{"router_score": "softmax", "normalize_top_k": false, "init_std_router": 0.00633}
Below are experts of layer 5 (counted from 0) of a mixture-of-experts language model. Rows are named up (a neuron's input weights, with its number) and show model dimensions 0-223. Each number is 500 + 50 x the weight over its row's rms, rounded and kept within 0 to 999. Numbers have three digits each.
Before each expert's rows: a language model's description of what the expert responds to. This comes from a sample of Wikipedia text that the model never trained on.

# expert 21
It responds to: Digits and opening parentheses in dates and years, especially life spans, citation years and release dates, such as (1897–19-59), (19-91), born, and Japanese characters.
up1:633440583503566456452462485571501522485502535371449584458471499552522452480495550472580551547542472439549486524489514492573542480490523445495528481520485517537454578452462587502524560443434610456466468521478529576563464522515436551554560505492503453450582442491569569519496588433500474481468532477434391426562443456513439604555500517458462578460559480540416528475513549515603554527501408466415507405478518485410464455483461502534514438539490558386505438454459486538531509419481454460550499542573385489529490422529489500501502414559542531456530430545413509508535635534506461516524519489495487534591547607488512615480538497476531547508486490572516541525560487422566498511488
up2:621514456413435476446435561508515482518566424611452514422472511546482511453490502528458574549432549423403443451472453462459467524447349448441536518573487527446512552562480456429494487468519584534497477574561479457443471538461497495423418478507551556483591471525461541448484509563465494465577489557492527554474529434452569497532542592467494424478528496460476486554542442427513537470418582447414494485512501491494464543459485538482422408474456589522525513459494490476477584495457548470488472582517358501556455402476450467576495562450448487553546519510489440597582536496481492520470464515460539393475508537583533593469508454347525543452476440506532438518486494466498471473564
up3:565510509558479415495504487557536495555477491562502566515526429478402610506399501447479533469482525446515557480562498450397450576481509497401461516505498516501461507514536536475491502446490494572566567453525517462596536542584446410525472538549528518494606535487475471474548492449511526503579565562503475507455480502473562419490531514473540384557448516528403400489501550458457596539564561511526519450504469546465483618527619419653464430475486478543545602467486432542465490600528464546474544456471482518426513567524549543497401553576482434555519460430455546473480472534485436492467555527552461447560522418532529483405373478428427483471455519485506518490586485514468563536471
up4:471436517477361423460559544453488536343519488465473490524556554450426526519504419589575494526471557486474437465486452426527448500526295434533502483514526482503486544552469452500491605434468553462546503522491504480412588490567519426554546450487447438480500494506538538443528556472472520528436475572504528502437534507511442522536551461423506533428559473548515548518477513481493532553517523498491579445512500439489611460594528461504402440477508513446545547462489537425513508467485450421493494524623481476397435429479527509490602477503495517465473538498462540495486487488476521496558394552540575502522638541482457529471416463595554538546574445537616479504546454518571530522455
up5:482585465617484446502572459613524453543576533551454511425427539485484557524508482455473533451592470520447532484442575516539437557520549528487412363558532481500471410543599528548437510538517515527596438405508466491470525465434504590554558449465420416486572498546512510517493425432588564500488481450534535361499503411590428511449461540516545482484463516515479489486552589554544558409582516498535425484494448525555518585537447487485489455507532445538460548479589457508430512603600507473494481388539551531469510573458449466461526454426447536559525466438599494477462531479439521495471573509514508489467508464454423454543565491487471506491402408556521498520507508513496481484521
up6:521478538623467431541448547477564473464425432508517516524504479521444522496297436491461488489541455530439530409510500602490491466559443498568464410523472540535454491585458472481551463524507556511524531483486513555564464527576528574450471522528467441471515610506436556485531558513427559526473416530421516472495553473492506512439459602469353414543497470436547517604623427551527452463498546499510573461516477459486448561441421413474475563551507567435422520499518510527428512587471510538557561502496550494496486488523483544496563467545453546556410517538523461485459460473533538543465451532551466475523517541506437561472459499527454474484513556581415606418512541467500406427568
up7:511455479535457526529438537469430485605505438548380430521465496478574497535501503483489532506415495441591521536496584483477460457477418586571488394508467489517540494479440496616534530475514480510513427517453593579457606469477492451473522541519376476512392480514525505549546572467556636447511584559495455629481470504487493467449465475502537550435402485454471507498460560464445429584444478538462398586452491477529534458509520465495496502536592446447493478577488439506525504603473423436457422385519499571486532545536411464452475439445511535551592497541463427567409478498498570468492540464420483537523515500452546495426491505530541447464551496540496462498429457517505518545419
up8:488472516493537473474491596476437534528475479508477457420550569494462563521492484523470492501457605493543418513484550512540413407535522587428526467538463569463564438544403410483512503515558507494537588630515489412501567557493555584604508498421478475505522571551485412470540579463451547515541523564518598572549526443500476429629533545530510453405450456509532490536528515471477459497491505540521498537517530560537579507493437609585431477519610452520524539491513608494477541402508444523513486556477512543486524488577457463542502473502439563514503584503443506393454481506475389587385472422470451552485427476534526507545417575447404553471428505532534518469451511517493499478455
up9:579508531474539428469530447466448487444497460466437518507562499577479495481538513535511481507477500514490390484427476556576522368515502493479489552479488445469482591447557478502540556516551485482497593448488582439431483505431556440478463546424514524476453495572576473522437579493514468537488547433576501586609491434457578564476504488535483447556547477561581524463339538535534503467493552565618556531515572501538514524527440541561409473516533514490532384473463423561484555424513529538481427516497517517533462464505485564568419562519545534469458481583421536604499525398485426535473522450430402515546441516545598550571498584560479521481433544492540462499470470508543532626509
up10:492468481437471506517509432462584519507529486500493412570469502551517498463528420527498514528522510506406535603514492594410566481508458460495550434458426493483474475550438488476537348536497432450415496532533517487487609535474296431561570438437512538571472478514553495522468516518481488600496485517478477478601434498542522533447443518511445582495518495529553460563552493569404456530534564537439410494509411439450423440588527535537527535573517491494518527510586516454465406478558556484574563447565500482525538510474496497501532479472532537519452463565543512481526584493483506533490558475421512410589394477454583542577569447491593558488438546517560528545531482484531448577539
up11:563595425515538505475533509520507490554493582495502515475529440606499481505515595449439625528543529567536531570517462569372464495556574530474495573548471510488492517545558468541493417459575471470533419468450523540505449527477478476475482563525528636543551532519511498471568457610553467488453530445491474526486490458422603508535462494595552484534444492480413455479473523453488518552485521641496469560423394531488390526404513450580430476478520498453492456547551452515496505494461543560530487508467451511533530364508494558557530537523504505496564413520554462426506464441427404462485556504534433465508517419533499609487526540389459508470553520542448554471527433596397488510525
up12:393486465512499453550526493540471537506571467610416459508474531387526541484491500597525566580589446498543446509504497472493472513461555545515551446547503520552482490594428512586515462461512410486465513533571497476504525580438493474439501619568506524451512544505546525435487555494526476452584451518504568517448514492572463420466497450455537449544433513433521505492499507477477515517488532462495451482475513522478569523486481454470474382454543557417614535406510569485496582471523544367461461534485541507354442547503472562535465470463611544586547485504414439495558462407574634454593541548506546505481467456499471381479473401527506511543551462577504458519499577552493491550448
up13:512514539486440533519492491462502489517564556526433388481489492443452596484544528512560535468473548526570484468524407438500498506554461514477503542465558569460498627520467515548456615473482483542510534488487441546505579476451495504560492333548487489417362486523438467513535466489570533526512512464472508533429460525524502461497518409501598559488502509456482541501435559472510551518442570536486486465476434614342518465537648506503421448453486447585511565363456490440541445506491504443451550492440528481433457582546574533492438469471502530517516467527503517560526484502560530488607442517398582515472530453433533464479454456508526511563499499465553436565441520542570601499409
up14:481535565463409526434439518548509460540476506528500547544429552457456480488535593414439510468473544532471494540427461519473497535481481606554460445503551392526477557578602507528431572490476497427484496463556536435501434511584452431419494526481432516449591422527477473466464488543500534541464445416511495599445464515586588507453540515467482481513533552512534523537446553544592613519544508580613408503507556464485409486403534559511380537559438513527503496489493526508463431561441580542516537563474524525517494500500519483589463482557510512411517572471430485540399427515479498465507518533514484538467429459535563499553434482535507576569506502522383602586531559523428570437543
up15:439464452564453476458476479528463478527467565540539638526582465510576546509506521513451608518480545625532514611523459560443500491465478458496530576533457498548504605586561471553453615529527502526535522457500520601497546551519520449576603596545458531466545490566512550386517551599578509497513494530537485455512528631472462547455459448547537511546503518549389471488547540478469521573452571547469504547574403542500452510447567509522548449614538462562510475502575457528504567446458467502513427467380540568507519584493408560494509479474515541540509529500505472552517508394509521507457501526413464590475490496445491517491459544504497478472638521545495457477518432531426554519485
up16:433464555482545492540495496564568511522533494552525571547430554545502409519510509460521492515434479429449481463530415469515502495579423514416412493432483550508458544521474529506478498530446498543528570540543475457462523513564499381504434419563537531387460524434517479451508516473447381382507485484437483492492555501506470441532525586503541560469459496478503506466578441486400475542449537512448524477541574467426491608479453427602487503471518435482370461508529509545520536590428513599517542472450446460492526434452482404525445573535519512441561438559535483509426503550452562512502521470514565539534606481615553513468510524498535422592623477544364513554509455534492475549580
up17:455558421558586514511550560565461492517578575567469412522460418594519470508535637474489598443515536510491546594505478489460553589462568500454466565564554560509539579534530525509486449467520506499558485545463560562480459541452492450541472497488564617494539541566499432561532471576538439478398535483441553570543520549486551463461435570522557476574468578441424482485508539504442582511542525600513509547515507565527381580531527448543484438555527476438527491515542461507448418480484590551518453522461492479457527420582485555471511502607527457537618446483500455428594535386483461473517542549478479569528531528521551577561489493410478497493507433539427480515522460475438504500546
up18:425548553510502564465538471508510470616518496520488383435483514434392379469448448505485460495422517517531484493541436521498545472464538505529535451480576452494466429465458462507513458489524381629482517629560495445422505476478434353564459409561498490516510536447499441497415528505581483547519587510401414535512607542417522449537481543548493442567448566478544533478466520473522390473524549531551459588496479540592506530422524534519525532504476402472468519448414480473602539499457509539502520464353478547520508585475485481590518547558482515449536538481542415434485542567467530483524520441507471492430466452459487494503516508464476506570455525525457493497590584472469506466553
up19:462468662510475478521497495491421431470400500490590557580580540552505435520450536429460503494590509505527523407494481544460478427526512490480478539574508475485560537431475499524508497584435491394532470395506502458571496527431599467441536582553504554517475463454596505496524503463453429507592555415472457458488445497557521601448531420515420531507525485493507505475482606532493503513516509463538492480470513531435491344535583581480441523516482561549470499486523445499530530485531535561510475448549544557581475547534579542527473517603402445453486455499394406548488468498446456431585566518542523539584462537460469550461502533497509577525588579512452558477411453578492499547538
up20:491521531564472504505516522446476421468581483490497512485506411541521436518571432473562577486549421523521518429528508480473507492517474485450423449539460384556481495539501592470426494528454592505422395487435442432511466530497441564510504485579505576505489535472561538575383455459487504578516567432533409441442524434576506475464472471495468520564507472467496448468435533469541493478508423413462555456578476324427491517445532491587515549464604526438473541513453451466468561417450437565515559409513551554540564485557520474509445476485411500496465569435594475363432486540473481558457489473504396540569562527520528552506530506485527543504488472384541431516510552530510523448515

# expert 46
It responds to: Sentence-ending periods, commas and quotes, word-ending pieces like ized or ason, and byte pieces of Thai, Japanese or Cyrillic text.
up0:529407531604535520436423516529430480504470522558487474513482445481511505521533584500463416511421544585532432388506512547536440416459445525538469503497500434512618496441481540568447504568511568477586571562588527469488623547528446443503557505442544409549405482459430567471406563551490536452414550439515422421472386538566502498547503506443562485486566600438443462588418507446539536439539524483508536505466572427521518552421541528492561515430533504488444418489521481487520513474471495573597501461507489521511539466577510498506539536396513544520410528356434499476441527510423504517486500509489530524472545498457452520417459520417445505526460529462496556482513497444422510461515
up1:550495446452518547494521559513469481457488510591520494518485479517560469496415540509485583423482446506499523453508472477515493543473531425542505429481506513554539442543509568435379587512463412437478464501500614478513487476533593545525434579511478550422568566487549603584558470515544513558500435474497557479511509469508475457532542384384513512482525520416499463515486372560583546487481532525521507395457517521469558581484415585463454516411498494494479587468440363535432478438528474509515416405554430468505434568438589467533441475506456517462502473583497575402514518482483541510455485450506545454481514539577534469518362504499609491480548445455408490460493523489490519454591
up2:489500484504493403478498504559607546497479444513461484472578491552385499502561533586449473466597522510366555513472471436629435519445456453514547594543457474545504492436474548516513578515492439439443534369519504506469481451562535437543580540451495497476412467547473380411588496474507571501567430399522514450540475523516443582444559508424563491468524601575539502565513495491522519464531403523482462473505546553447531557456545522526512461484560538531513432481509475493554427504511475429559432501548542526479509567485508414438476522548522504530596475466570530459477438454501601498581558485495549502470467613450482538538413506533575489508542507614463583484424513502441534531516
up3:410475493561543517568484507475514554523449452525525472588535537515509468497499513538481447498545467514508480517541420526523491515503434485500520507438530497514495425517515559585510559458587510457508529410503562449506438534520534536546505521535520532443514463431468442497450443358509568510499486514557447435538588493428605513470530556560463483418419482516562427535531417555469480461459439459506470460472641515513528554465439531483533487491561563519517485442465489471540587409499582452513459529407526413488473554500521496567545491472535505521553381465370391462567448451518593582498425590534527497506461512525532477432642530582598496453541484405509509478484476589356508423508
up4:461570475495523455523404611537510457579468533514453514543461490552495488501392495572397565554560499521460476542464443571542516562528464548573421477483450520530505491541424529497537473463399534414471516435502509499528449556522539630383497564444499514499569492477553517478464494453552508506591528504455509547465564499475510458496525520442428448461537567403490486545502516540498535526419537513529465485432435486446475552466466538426480537458505534487540505463567449512582537382546516424466423478498500422489554528495541594421430508549591513531603545439394478505522460461538542491471447493525444489566490527426581536549460553601503545427331499499557559437493453491413480410518
up5:557513491506570478553567561547513460520421417547441513439476465489399571423550465568470541443543503451460485595567448533516482546546502464493494567531454517477503478511536489521500539421446501490505486447481448523565504520539497479481494539519521542475414473459523569524405437507528489484545396521490493496483554421544459577435474459514509470462499527514412479586480498516569495532510497531558439447465610482526560589461604533573421543484482578434509464510499466455509526573526458362477478559514446551475475545353532524426518478599426411607354470455417456485476401468521572541459435615498434509551516454507530546433519479473549511478589435499487531575555582539499525436494
up6:500533471568425507467460527510554416519491569507574482584480400515488577473463481499429549609513496469510489523492414524536519537571497537578549485433454375561536620479498496618465550535466474500427414405522445591510543518494529443511519518484498496453514452521551489651562465541524523433482571542523527417447505480477535497445534554507525510503526503465451585555547488653462468496522520497468443593616531448357543453500567493553482541444493476504483517445460488544588533426537470443492440553514448424490463501531477473490571486505566495554522537505491483469495486483481494464505487478553531524438498607495567498445582465527520468562496540540493437378447480563622442577436
up7:460504433451449470540480526544574504493457520524428433510513475481421409465465494489473461514481478498603455606588538488545482506496516481597565507517438467528494514514456546541580484582467397473468482468490502494424453473549550499492582497528429479502534501494566508368622506530499568529489539501544521433545493621461438478434475585533470482421518506526580494523540491516449431533391431518500545543495555498531600614527438494447576484461439523457530529455550524506491594469507530401484501551597440463478482539515619565511525557550478427446512590604484468471489578499550532420507451566558541423595439491448523449425513480586524502468438502539590527583477427554495520450486
up8:476466515572524455454444475559481503513439444433459524482567508497531510502505526456488453462427477498511453585576534457446530556534529418333484501497579568503445485525423540512488490434507495482526487555441552532511534537468505481418550460498473544494539525563445412514443472598521514416544547377467416493521532457499430460513526429507561415550487516506528564463422534456440507458456568520455560570657475608540515579418489451577422515575519464449473513544457508479519537527439564559534518554469467509462550495594433475590446524536409460503520589487537460539448402458486462499478516520423434508420572511565559504532461619464473432479403459528492427558468491563494480557455
up9:423537480495602446396560532515531518559457532484364509584501487499489491518444572520561406533489514511514467491546506430597494493481489507478508492525464518578453497585508548502461540428512466498372486544422413510450445441487546529505510434532507626468487453460509371524519511435570414547507546431471515458536510589430499455552491583444468455415476577462521516508507553457620576469552451484541455515462494384429571579476520447474459555410473571497554526418507420507491554538539514490460481441465539449536466538496514518483529523408501486459565522526457571337475530455525547426552459535503525522521529440522547495497390522461531465485437533500553406541514532580447536488518
up10:460453581525447569416455515477480549542605546483533460513431587481563509513547488506513441515478557600506541479520510517508482485504425520541550493528563533503487545492538525593508477484564521543501411518540420488456503511489455531507468464445522522590562487505530477524440555555467544440471481448488516508476609416497402500553551515514529552508512525512414492517472365487434405581508525536523514534499426501621468408548421527481563499521546437521424423550386495497469395531430510498515496478529458531494458496485566406502484454355422576598543415385499471434470464495589451586521469543478414547485576578440461442530497523471471439472513518508547476452533415370489494472488
up11:583490443485507470545464486535587466459562498449483474457548474550516484486486471537444453563551389431419502502533433575526497561468484496503457508542494473546541449512564518425340519404488535514509534428475479528413510432535500524455504554438560579428443554413534525462382506505491437549475501485466485444458513471467466436474470523406404443549511558508507478500523533501526559420586563581468476485617522522418446566440501481482564604476560552493529514460498428449496519473514528425588493591450478518511564526455442366505555503523442441451609532536530393546546453493556513549521577554524526495564471528405518504417429524446579517449438480505445509484529460510430566562489
up12:439404538509453545488543554478591472440549518477474355537446514471538459495451454500559511484461495401472503554461489420449510477458440385586535477480528480481446501497612474463559569552395427504519534480543507565497578479488488333556467432529429452527569442497500504487474593624495422474510472537457461521494463502474457523509519409480508522552474458603436490538460401492520396510474606533521580478485453536517455460548479499615500533500477493528562551472563479487510473502456596443412582534457496503482473486486521469514509610451518478436505524564555468568515492537485435462502516486489560533581586465502495457543521535530521556514440513553647537555484464446448597545496
up13:537539567497620540574558390408507526396434471434498462485493498523535499560379490521431536511537476503532507558538484463524536524501551523543491521509464506448457444461580523519484555410516491495529458456422543395545526516485486423457548502583429508462563488513552484527396451553539498532586561503483502420550580530506437562472448503562488553498584556515556517511518540596611528431564478508487576540465417524561490465463391441493519470475404496446417530513543556524441462492486590507616445489608420581471453462570547554502482529547508536453500558476427483516591538559469522566562454529494549549443514555488479551567418429457519469514551507510490512488540405525524525609454
up14:515510509562532376546578609445512592568591505529552496551478451559496432492479520527497531557472460504496501565472508468580496532550432460476496501523483491486463521532458457423434584460459497497537492472455470524504404462490488556482449534452502543469537398518570592472421469523471502472543407437415539470424474465435490451413566498561565500447511395472578520524499505596621471405527456487425434491462532407540591536497492449492464474472388546550564412502495597422461599491580565429545464544496548434482535507460473495494542583531428572465567510498488455467469535472452579468508548503610534514499508486525418597473466535497533574530526474532503515536388477489480565529563
up15:446552557406493554520441469383507446438570485449504496470468456521549542472466571546453511488509484617588481499423502490472534462485532578536532449510474383539491468458514560496444535392515565556476493444487498425551462461463460565453505587518523548472554600454598409502481432524576528478465468519518573451465474532635327491564490553480497458482435552451545526542516503514569514473536457520490517534592436469519580563472513454480437409534541500560515470465455469496566571506515519474480497470427557546413472527466546493505570493581462494556477470536466483512576494467501549532468413503564493551455477623445544625474421484434539553479482469484555552511493616466520439556463
up16:523483471489446516451501511499483494588489501505559568501509509530578532524439390412502383436496518480548458501385541468524557382559488428501485475485480529486449496560505604542441459494554548528501413411522547571453477492445503468535514457533446498549570613536503531535581514391486475420501461391424448477431632512457420451463515468519519505475406495459428450468484507425406513542558502504574514500559580494545528480480537542653483454489493493542455500434524497508572482480493427546475536439465557492432516447441442449444449529546485482555523470447573569513516507588560445411538472545545522495445577485494451563462511461524446518517597441481467445632545523473498563505452
up17:405527536541508523463534438482382468530522507434530476531537505472517518527410512492555511474537417498545637607493558537413562500478578480400447512416494528534466563514570586527459444513449493474477510508407584500580514508515469550558447488416471512533572459473424507505595404442514457495544523452507365471542571505513512461407439487513524446600498465528491538420428468541487483476475512480415444483499493571547505463504519550602538521568453479488413522465458549556482495577405494498466462441482488451508518567517515481506485492484407481475494407462496585412596426507516497471463383565502409503428479554525446521585512506577400472486505534464490520417557436434484535554515
up18:503566480480539474537489391513385559425505483482549435553490446512483589472555553584507501581486449569530411532484459590456449442484530588504586479512482488368479509466502473423458492591534447530524494437550460526532501593449461523408511503447456494531500461522482502503467398498589370513511376498484495494528523594535443522522525486552595473462503477523488477562454517449489450477481536549566476517409491566538595473470407460532426421496563464547476451448485469498552508470537401482493541564557460518469510565440562541489532539548544548580471511436516438529470475486525516452615576435442446517469445448541547507413554504573459533554474538449450399550462608493492544525566
up19:497513445474485533572520486518505503436513474498488506493506508527467464507507558563429534565447481463509529449571515373464493577537416568601435502512467503507461492506397430479565531533401394442549521474468517504476473431425510505480494559509563459489420516412464493522580482479534583617469554653503433489508356485385473505540567459515464458462497538554409592523567552520459480444542513439409433415498433526489558553467537434454511474474433529469567423526579553509474479423459480420516541443486512468476439554489498517605525489477434426481536522510448530510480538508478541449499475499412510535524580483554488421453527490541502452447499422484524513551557420447350555529515

# expert 11
It responds to: Sentence-ending periods, commas and quote-closing marks, plus naming verbs before titles of works, such as called, titled, wrote, song, album.
up0:517540475515574447557479570522398515469570549493487560577494600482581518566534483536478491619536486504553531444480406561438475505545449421423529627580525488474431530515474605555464503565443509472472542500562483483460542480567484443513578514595620429503501540437528504538457476479477628527501395485584558483604506517479492572487518491487409499507437447516465459482539507448402498543492512492547455523522461524499557409466522468587497546598473421488485485503545486496479548497543460491601498446532423572509458469597453577454612509502420553483509544522560590553456481496573561485539579472464524500517468555441481552553518544493552536452494476482579552440523504428464483440419
up1:478586491495560480517538444436460491441537509538520434590587440497399511584472526509518485480510474614533582448480407417469541458476467535461516460541529594499407459459501579473515491369462459495501500455489531491544521496535564485494535471537442472491479449385508520464445472520453547441524381506564454486520497545568512504547507531488487431571492592488412551457546481479584387468462607455481486539470555450476482555501513485558437584502462518482490579473432482502540516400382584494474549426480435397486629521506481577389519454462483558522493514461580526424463410462610425485548503458543520496465526508442497513554527539481516478563428495516555572462523552558532470454459
up2:481534558496507482535536514515539475486476592530543585506477493481465514455538562457449521586473474496500596504485506550427523421522450499532572659536515502522553531511494566532400460528500504471405485388483480565608501497469588571476506495462549533511499630482506475506458439570563475470553497480602562497593447535449423502483519528516388525533528545502472503590429574457505498479522574534561586461465465518472501458470514473394549537465489621442485437494617392525464473489501556527463555501461450583492487478473536496572600470461434492556458440533433493456551514510491415484540508568575453493499501513478456517480521563515595647386482486516418563535445561466480500482457
up3:518488487523479529548482546451512525534528579518515589550482422553520568485408375506493487544557567566476495531454381445565497484525507487580648524463440512482586532523509500594565541494526517444497461494435477442508546483427539504516495592477518498507466464562420536457490611425573485512548457522586507508564429482492531499555554480506448501541458418446486542547529476516498564549487518508507486436493498425405437599505546532554513455504517550463490532424410445520514480461446462423505446419502546424601566555603548584379590493531525526567583546444585540440489410456592492389480489507491402474540460525476467495488495420511514438519479568530527505506530502441510501445429
up4:454542462466566571536453545522545511518575541484491572532394487424547524502513476382511509354551428458559475573503583562539550495475541514459433426512435505488503521452524575527428554467581447521477406408458511579538535444485490532519509485440549558526466535508486520412492419514583501514512477476526533527401519438557448489418426419578527509507461519536528469533597604521476451378479435507467444538471556541547587524480542486476579503502557571530502507503462504506445494479525562432355529479454603506550557554569482596463493399468466533553583412470462555483502450436484521488491514518463468595498440511514492499520563549480489440440521503484451472526461481497360532455514
up5:512562524469495600499504560557542514450525448497508466449565530562427427577521462486468459443543511499429470521517505455558471430452445480497540546521494538497549532475487395472492487460514512552496454519555461424496446547486526415606553445408542485490403534522571537580555439557438524476476577517448477508519477520371459488553586435505531517534489537507555548590487489496510462566487399506449523551493481389443587404545489491530577557469557540537556450527561565511539451531553409543498459527459527544509416536443496445541339484524535500487598403523491616488530541431444474473477500518496537455514489499480557472532599448439571517591520446463511460525436371518606466540472
up6:477593508477533512492441562516463456589531410524608512519425452412486498533455547573475562520480428567555509648570533440499488412475510477577537527528465555492411499473541537502580476445384491529493446465499533481555557407519545678546538503523447482530460478479527510454436506525518531527586381526560464525425537457483472526527559504601491508429465517582469457603465440440542493535535504516491445559537504565495496531522491534481524512429420531415517494585492506541527527493437507477506416415546552539517473548531462615563491460448446517481534448568506501492506417514484515459428490546449504556411461477476526481448611519555516611456549514455505549446422547535477528414509
up7:526503533551441489591514504439539498510476578487465558567556452488385463486415503432525381370448563446417472522552372529490562437491467499454503508482483585453514442494532612536405530404421490519472484533510546470555513480586503526463436540555430569492530464486495540358530503571516460523547435473527426556454469565499579514476486620433499523466476497419509463455512536519541542553483506494573499459423504530506427536501467506534506506520519481479539452488457437474542538382452561516462492501551458474520538507488549476457473555573515452472514596350487440549488489486464544402388433574542503569546493572523511523431516499584459471453502601524459485526523524554521483459572
up8:521519536470427510499618525597465421433543493572465420467519564537563499553559478568532440487536485583508596468497558478528470471474496459582495468444521568577537511481452506479530478483480433520521420499459516509621484469501494574431554471553503531529489407467552547523527539560530472544537492463415567494544508484413431489409480522484464528446315652457506524494523517526465431547436485473564510486583537442514562369570482546509467528524452535507532500556461452486609529489568489444489449496509520494502436510531560553430521413464592458528586444547448533514574453504525579544554557541497465492552515479487509399571507470476577478542496535536512529510456446512413575422410
up9:560477498530536454478546424423440491471431520485563534507463474543483442506584382496444544482485457573382460451588564472524472457543464461490574464584514477486507509514501405466549465476516518430516431412507542541469506522399529469457476451455536425433478503414496555484551497519507500419504481472560542505658574599448493459445515511468525500479500438445439486493471581475496500571568529476443588538445477423432607503519493509457431473588582521505437459457451467517489467518495563484494528550500539533533425491452464475545444449473496464455566554556528495536550509462471467543398406619444572401492472515474591493491481470593531520432515541517589421428511496547605572416467
up10:520431464487571535540458476531415624489525556550456498575579481461490517540457537509539469550431481494562499461447442574563488433468510531505533444489538564433456470518481551489477474451471528464423520528491524560439554515466470556484505576473482531485462408521523556465464514480449516517545397454567597537595491436496518550467412486505535516530499604472448567621420462555433474537475507487504492597495538447465505545490396480404502579552515441511622438440511527499422451432485460428495584501509368505399599546510482592436575508427526554558464496484432491461524518523613500579546579372511447550461473454502515542510507455572450469454510587542522499488468567533484489487511
up11:495506494450479565433518524486524524549428430472543481466463565577495492499508493503465487448511485392417517506438534473537533523356480497529433438428449503501453603547478458542619559441523495506488398563527528514484407506437569549488470523550525535480456639514512627600532520519421441481498511496403557379591557466453518489464505540528527542548484448577557499468457461408455475468503463493476548542435538519517483446485458524442553419458526527513522392539536527439603368567487543441493560530581477550548474491553488424544414498491543514491562404599499471422486635478473441468472495469526462501473489503478484471494501495519524483513547422465528502485492513414602458552504
up12:524510492552451374503499539561482590484437464589596543530494371555297519436546564494512506508561464536474453495456451555446552508456536486538487518470480477418543573479622485484440500553490504477475487508476558487569404555462463503449536555594500485497456505425484544481436484508436526500476534550511478537519472489538541485514444511559518482501505429384449379592411541466387558485443573495549563530467528519491491501552431458568522535530440463553449505467491566494499513500527462568523470501498478418366497505469430538496476479482429506560524550473529539541613498448481591480501515523516494495432500479495600480494455510614581569534466547556444566595541538533459497555487
up13:484444465522630450473486526521503478487483516524479549515433482467546480546502483562496512515493471510561504488540523603514512433480539493520527461568504472400528462476494455579546498593556472413506483446625523494503507471589550531481423568431448396532540409457543476446527529500430473490497424446543461493589491527504482510456510442522596467486520546485491614501575448578391471467424428509392458472457564468467528548527381485482417491549547534515469525534563486459499497534567453448457441479551498372467471502489451590540403521502516540497491465408615492541539447602507521402482488436547500494476438497554470581504546538620495547486480578586427451424505471522488542483386
up14:449436491528445524540514431436586432441501546472499496671457440465535527517544542469502548519518474480431484445531559545449479501518534485509509509468485565512450600464512484399540590520554544547557581429500478468577536472474398490497530515486446565507470449566507526479427443481494578519497481509450478476533538603521505491515456542545509525467474475466529540549583436614491518476538521550396554407527487505536572595463500489426490471457538574542517579460539550537421531496455433463588396401433568400453582497433538524490505455506408512459549527534518560494541540475525540555445471584490514531465497562676548500490512516567530466411436489431518468453571580547475507520431
up15:453483470568592611481521497493467450474514509493499385495626465490427580490498493513583437501430490585518477522616502537483551473454480508586508597532523397585575467518477505540467465475529520534439517489559471469572589509532442562563509589495506484544517585448488396512490497566468564594436542456557619533501476465586508495479485476471445515531475439531460482480462599541472535566503426493411541410471492515517560472527420475444440499455584456553478441579447543477599511529546473488504482541398441494485475506497543433439617538443499417484566542447522515513457561438474492572480500480538547538511564565511517479531530452529501502485520541450562445478456440414491361537445
up16:468456460533533534497553601476435464519456472565464461459501497496564571533506441452466436506477458554516527463556482571550503434468523506432413438492515452517516471521492548527546542560491462436432495426573518476468446508535425622410487565550560487540600540534520473537470515471468447530456420425505513555461507474498426551469471461466422466507358501469568599369527592549555554448592557501546484480467576482552603466534457505488493545592411465584538561560478487433538585472532591536517455497529505557443548497572504543516451461554505510516470497428527524489560670520516518424492562502465503486590565525574468497521479516445463551419509522489504495432499533392511534580437
up17:543524482507461579465501555460495397506548494606552533452535500578556618563390443507516536513509535511534415515498532478486539500477503542548420428441515449510518445495471498488543584479579468486506460564584426456463394470556454445470493513516458481463495620461499475552550494394512538528510445473468586460503555411496468494446556483445483497492504491518453436567534540512515431522519555557554517480483538445509503451534490492431450446434495553503529475479546411503601488559604547421565542432453523605458391533548492512473471518475558414549570430599474446457596495478483528434402524527577517451557497507637491435551498444487424543516509516458545440561516541477579518443392
up18:493573475597518481538554574384520435567475469578540579585548540483542525463519548620535473513503472557497571454469509567549418419463472503416606480427520471556483504475481391548521612588567506503452560527541537501587479486507482498425542424484378431543478509587507540447480564530440542573509497564566481544502514512474507514471589461479467479501415432499584543569489533531540516461457451453416511566623496487462550564534490484538535524465438472594551484480575569527520461586494483488454488483505544478513483519543575599467421469445472488534527508487524578507547477559461584450432451537543505473556512549538592434509520506583439464503509471476525457507473595491514482557384
up19:471485498475568452496469463431493505502482525492479491428538433447534506578499539625498513448473438554507600529467487464516550467515531562469519463457487493576402403511551504570539626423588512535508483442441617476448455590527534528485458471482489380488503433515523444488454516586517458484441461531447499460502543478503602597489441491531482505428431613522596529518587566526543503556515488473363531502496453410499515430570580499490495550439483524458475484496584427513568542498518422449462502498504601479549494494458431556479457479490531510477416454511509429526596478532558466534536527587418514439567464490496541545557481437429619495403499530431496431395559515510503522478495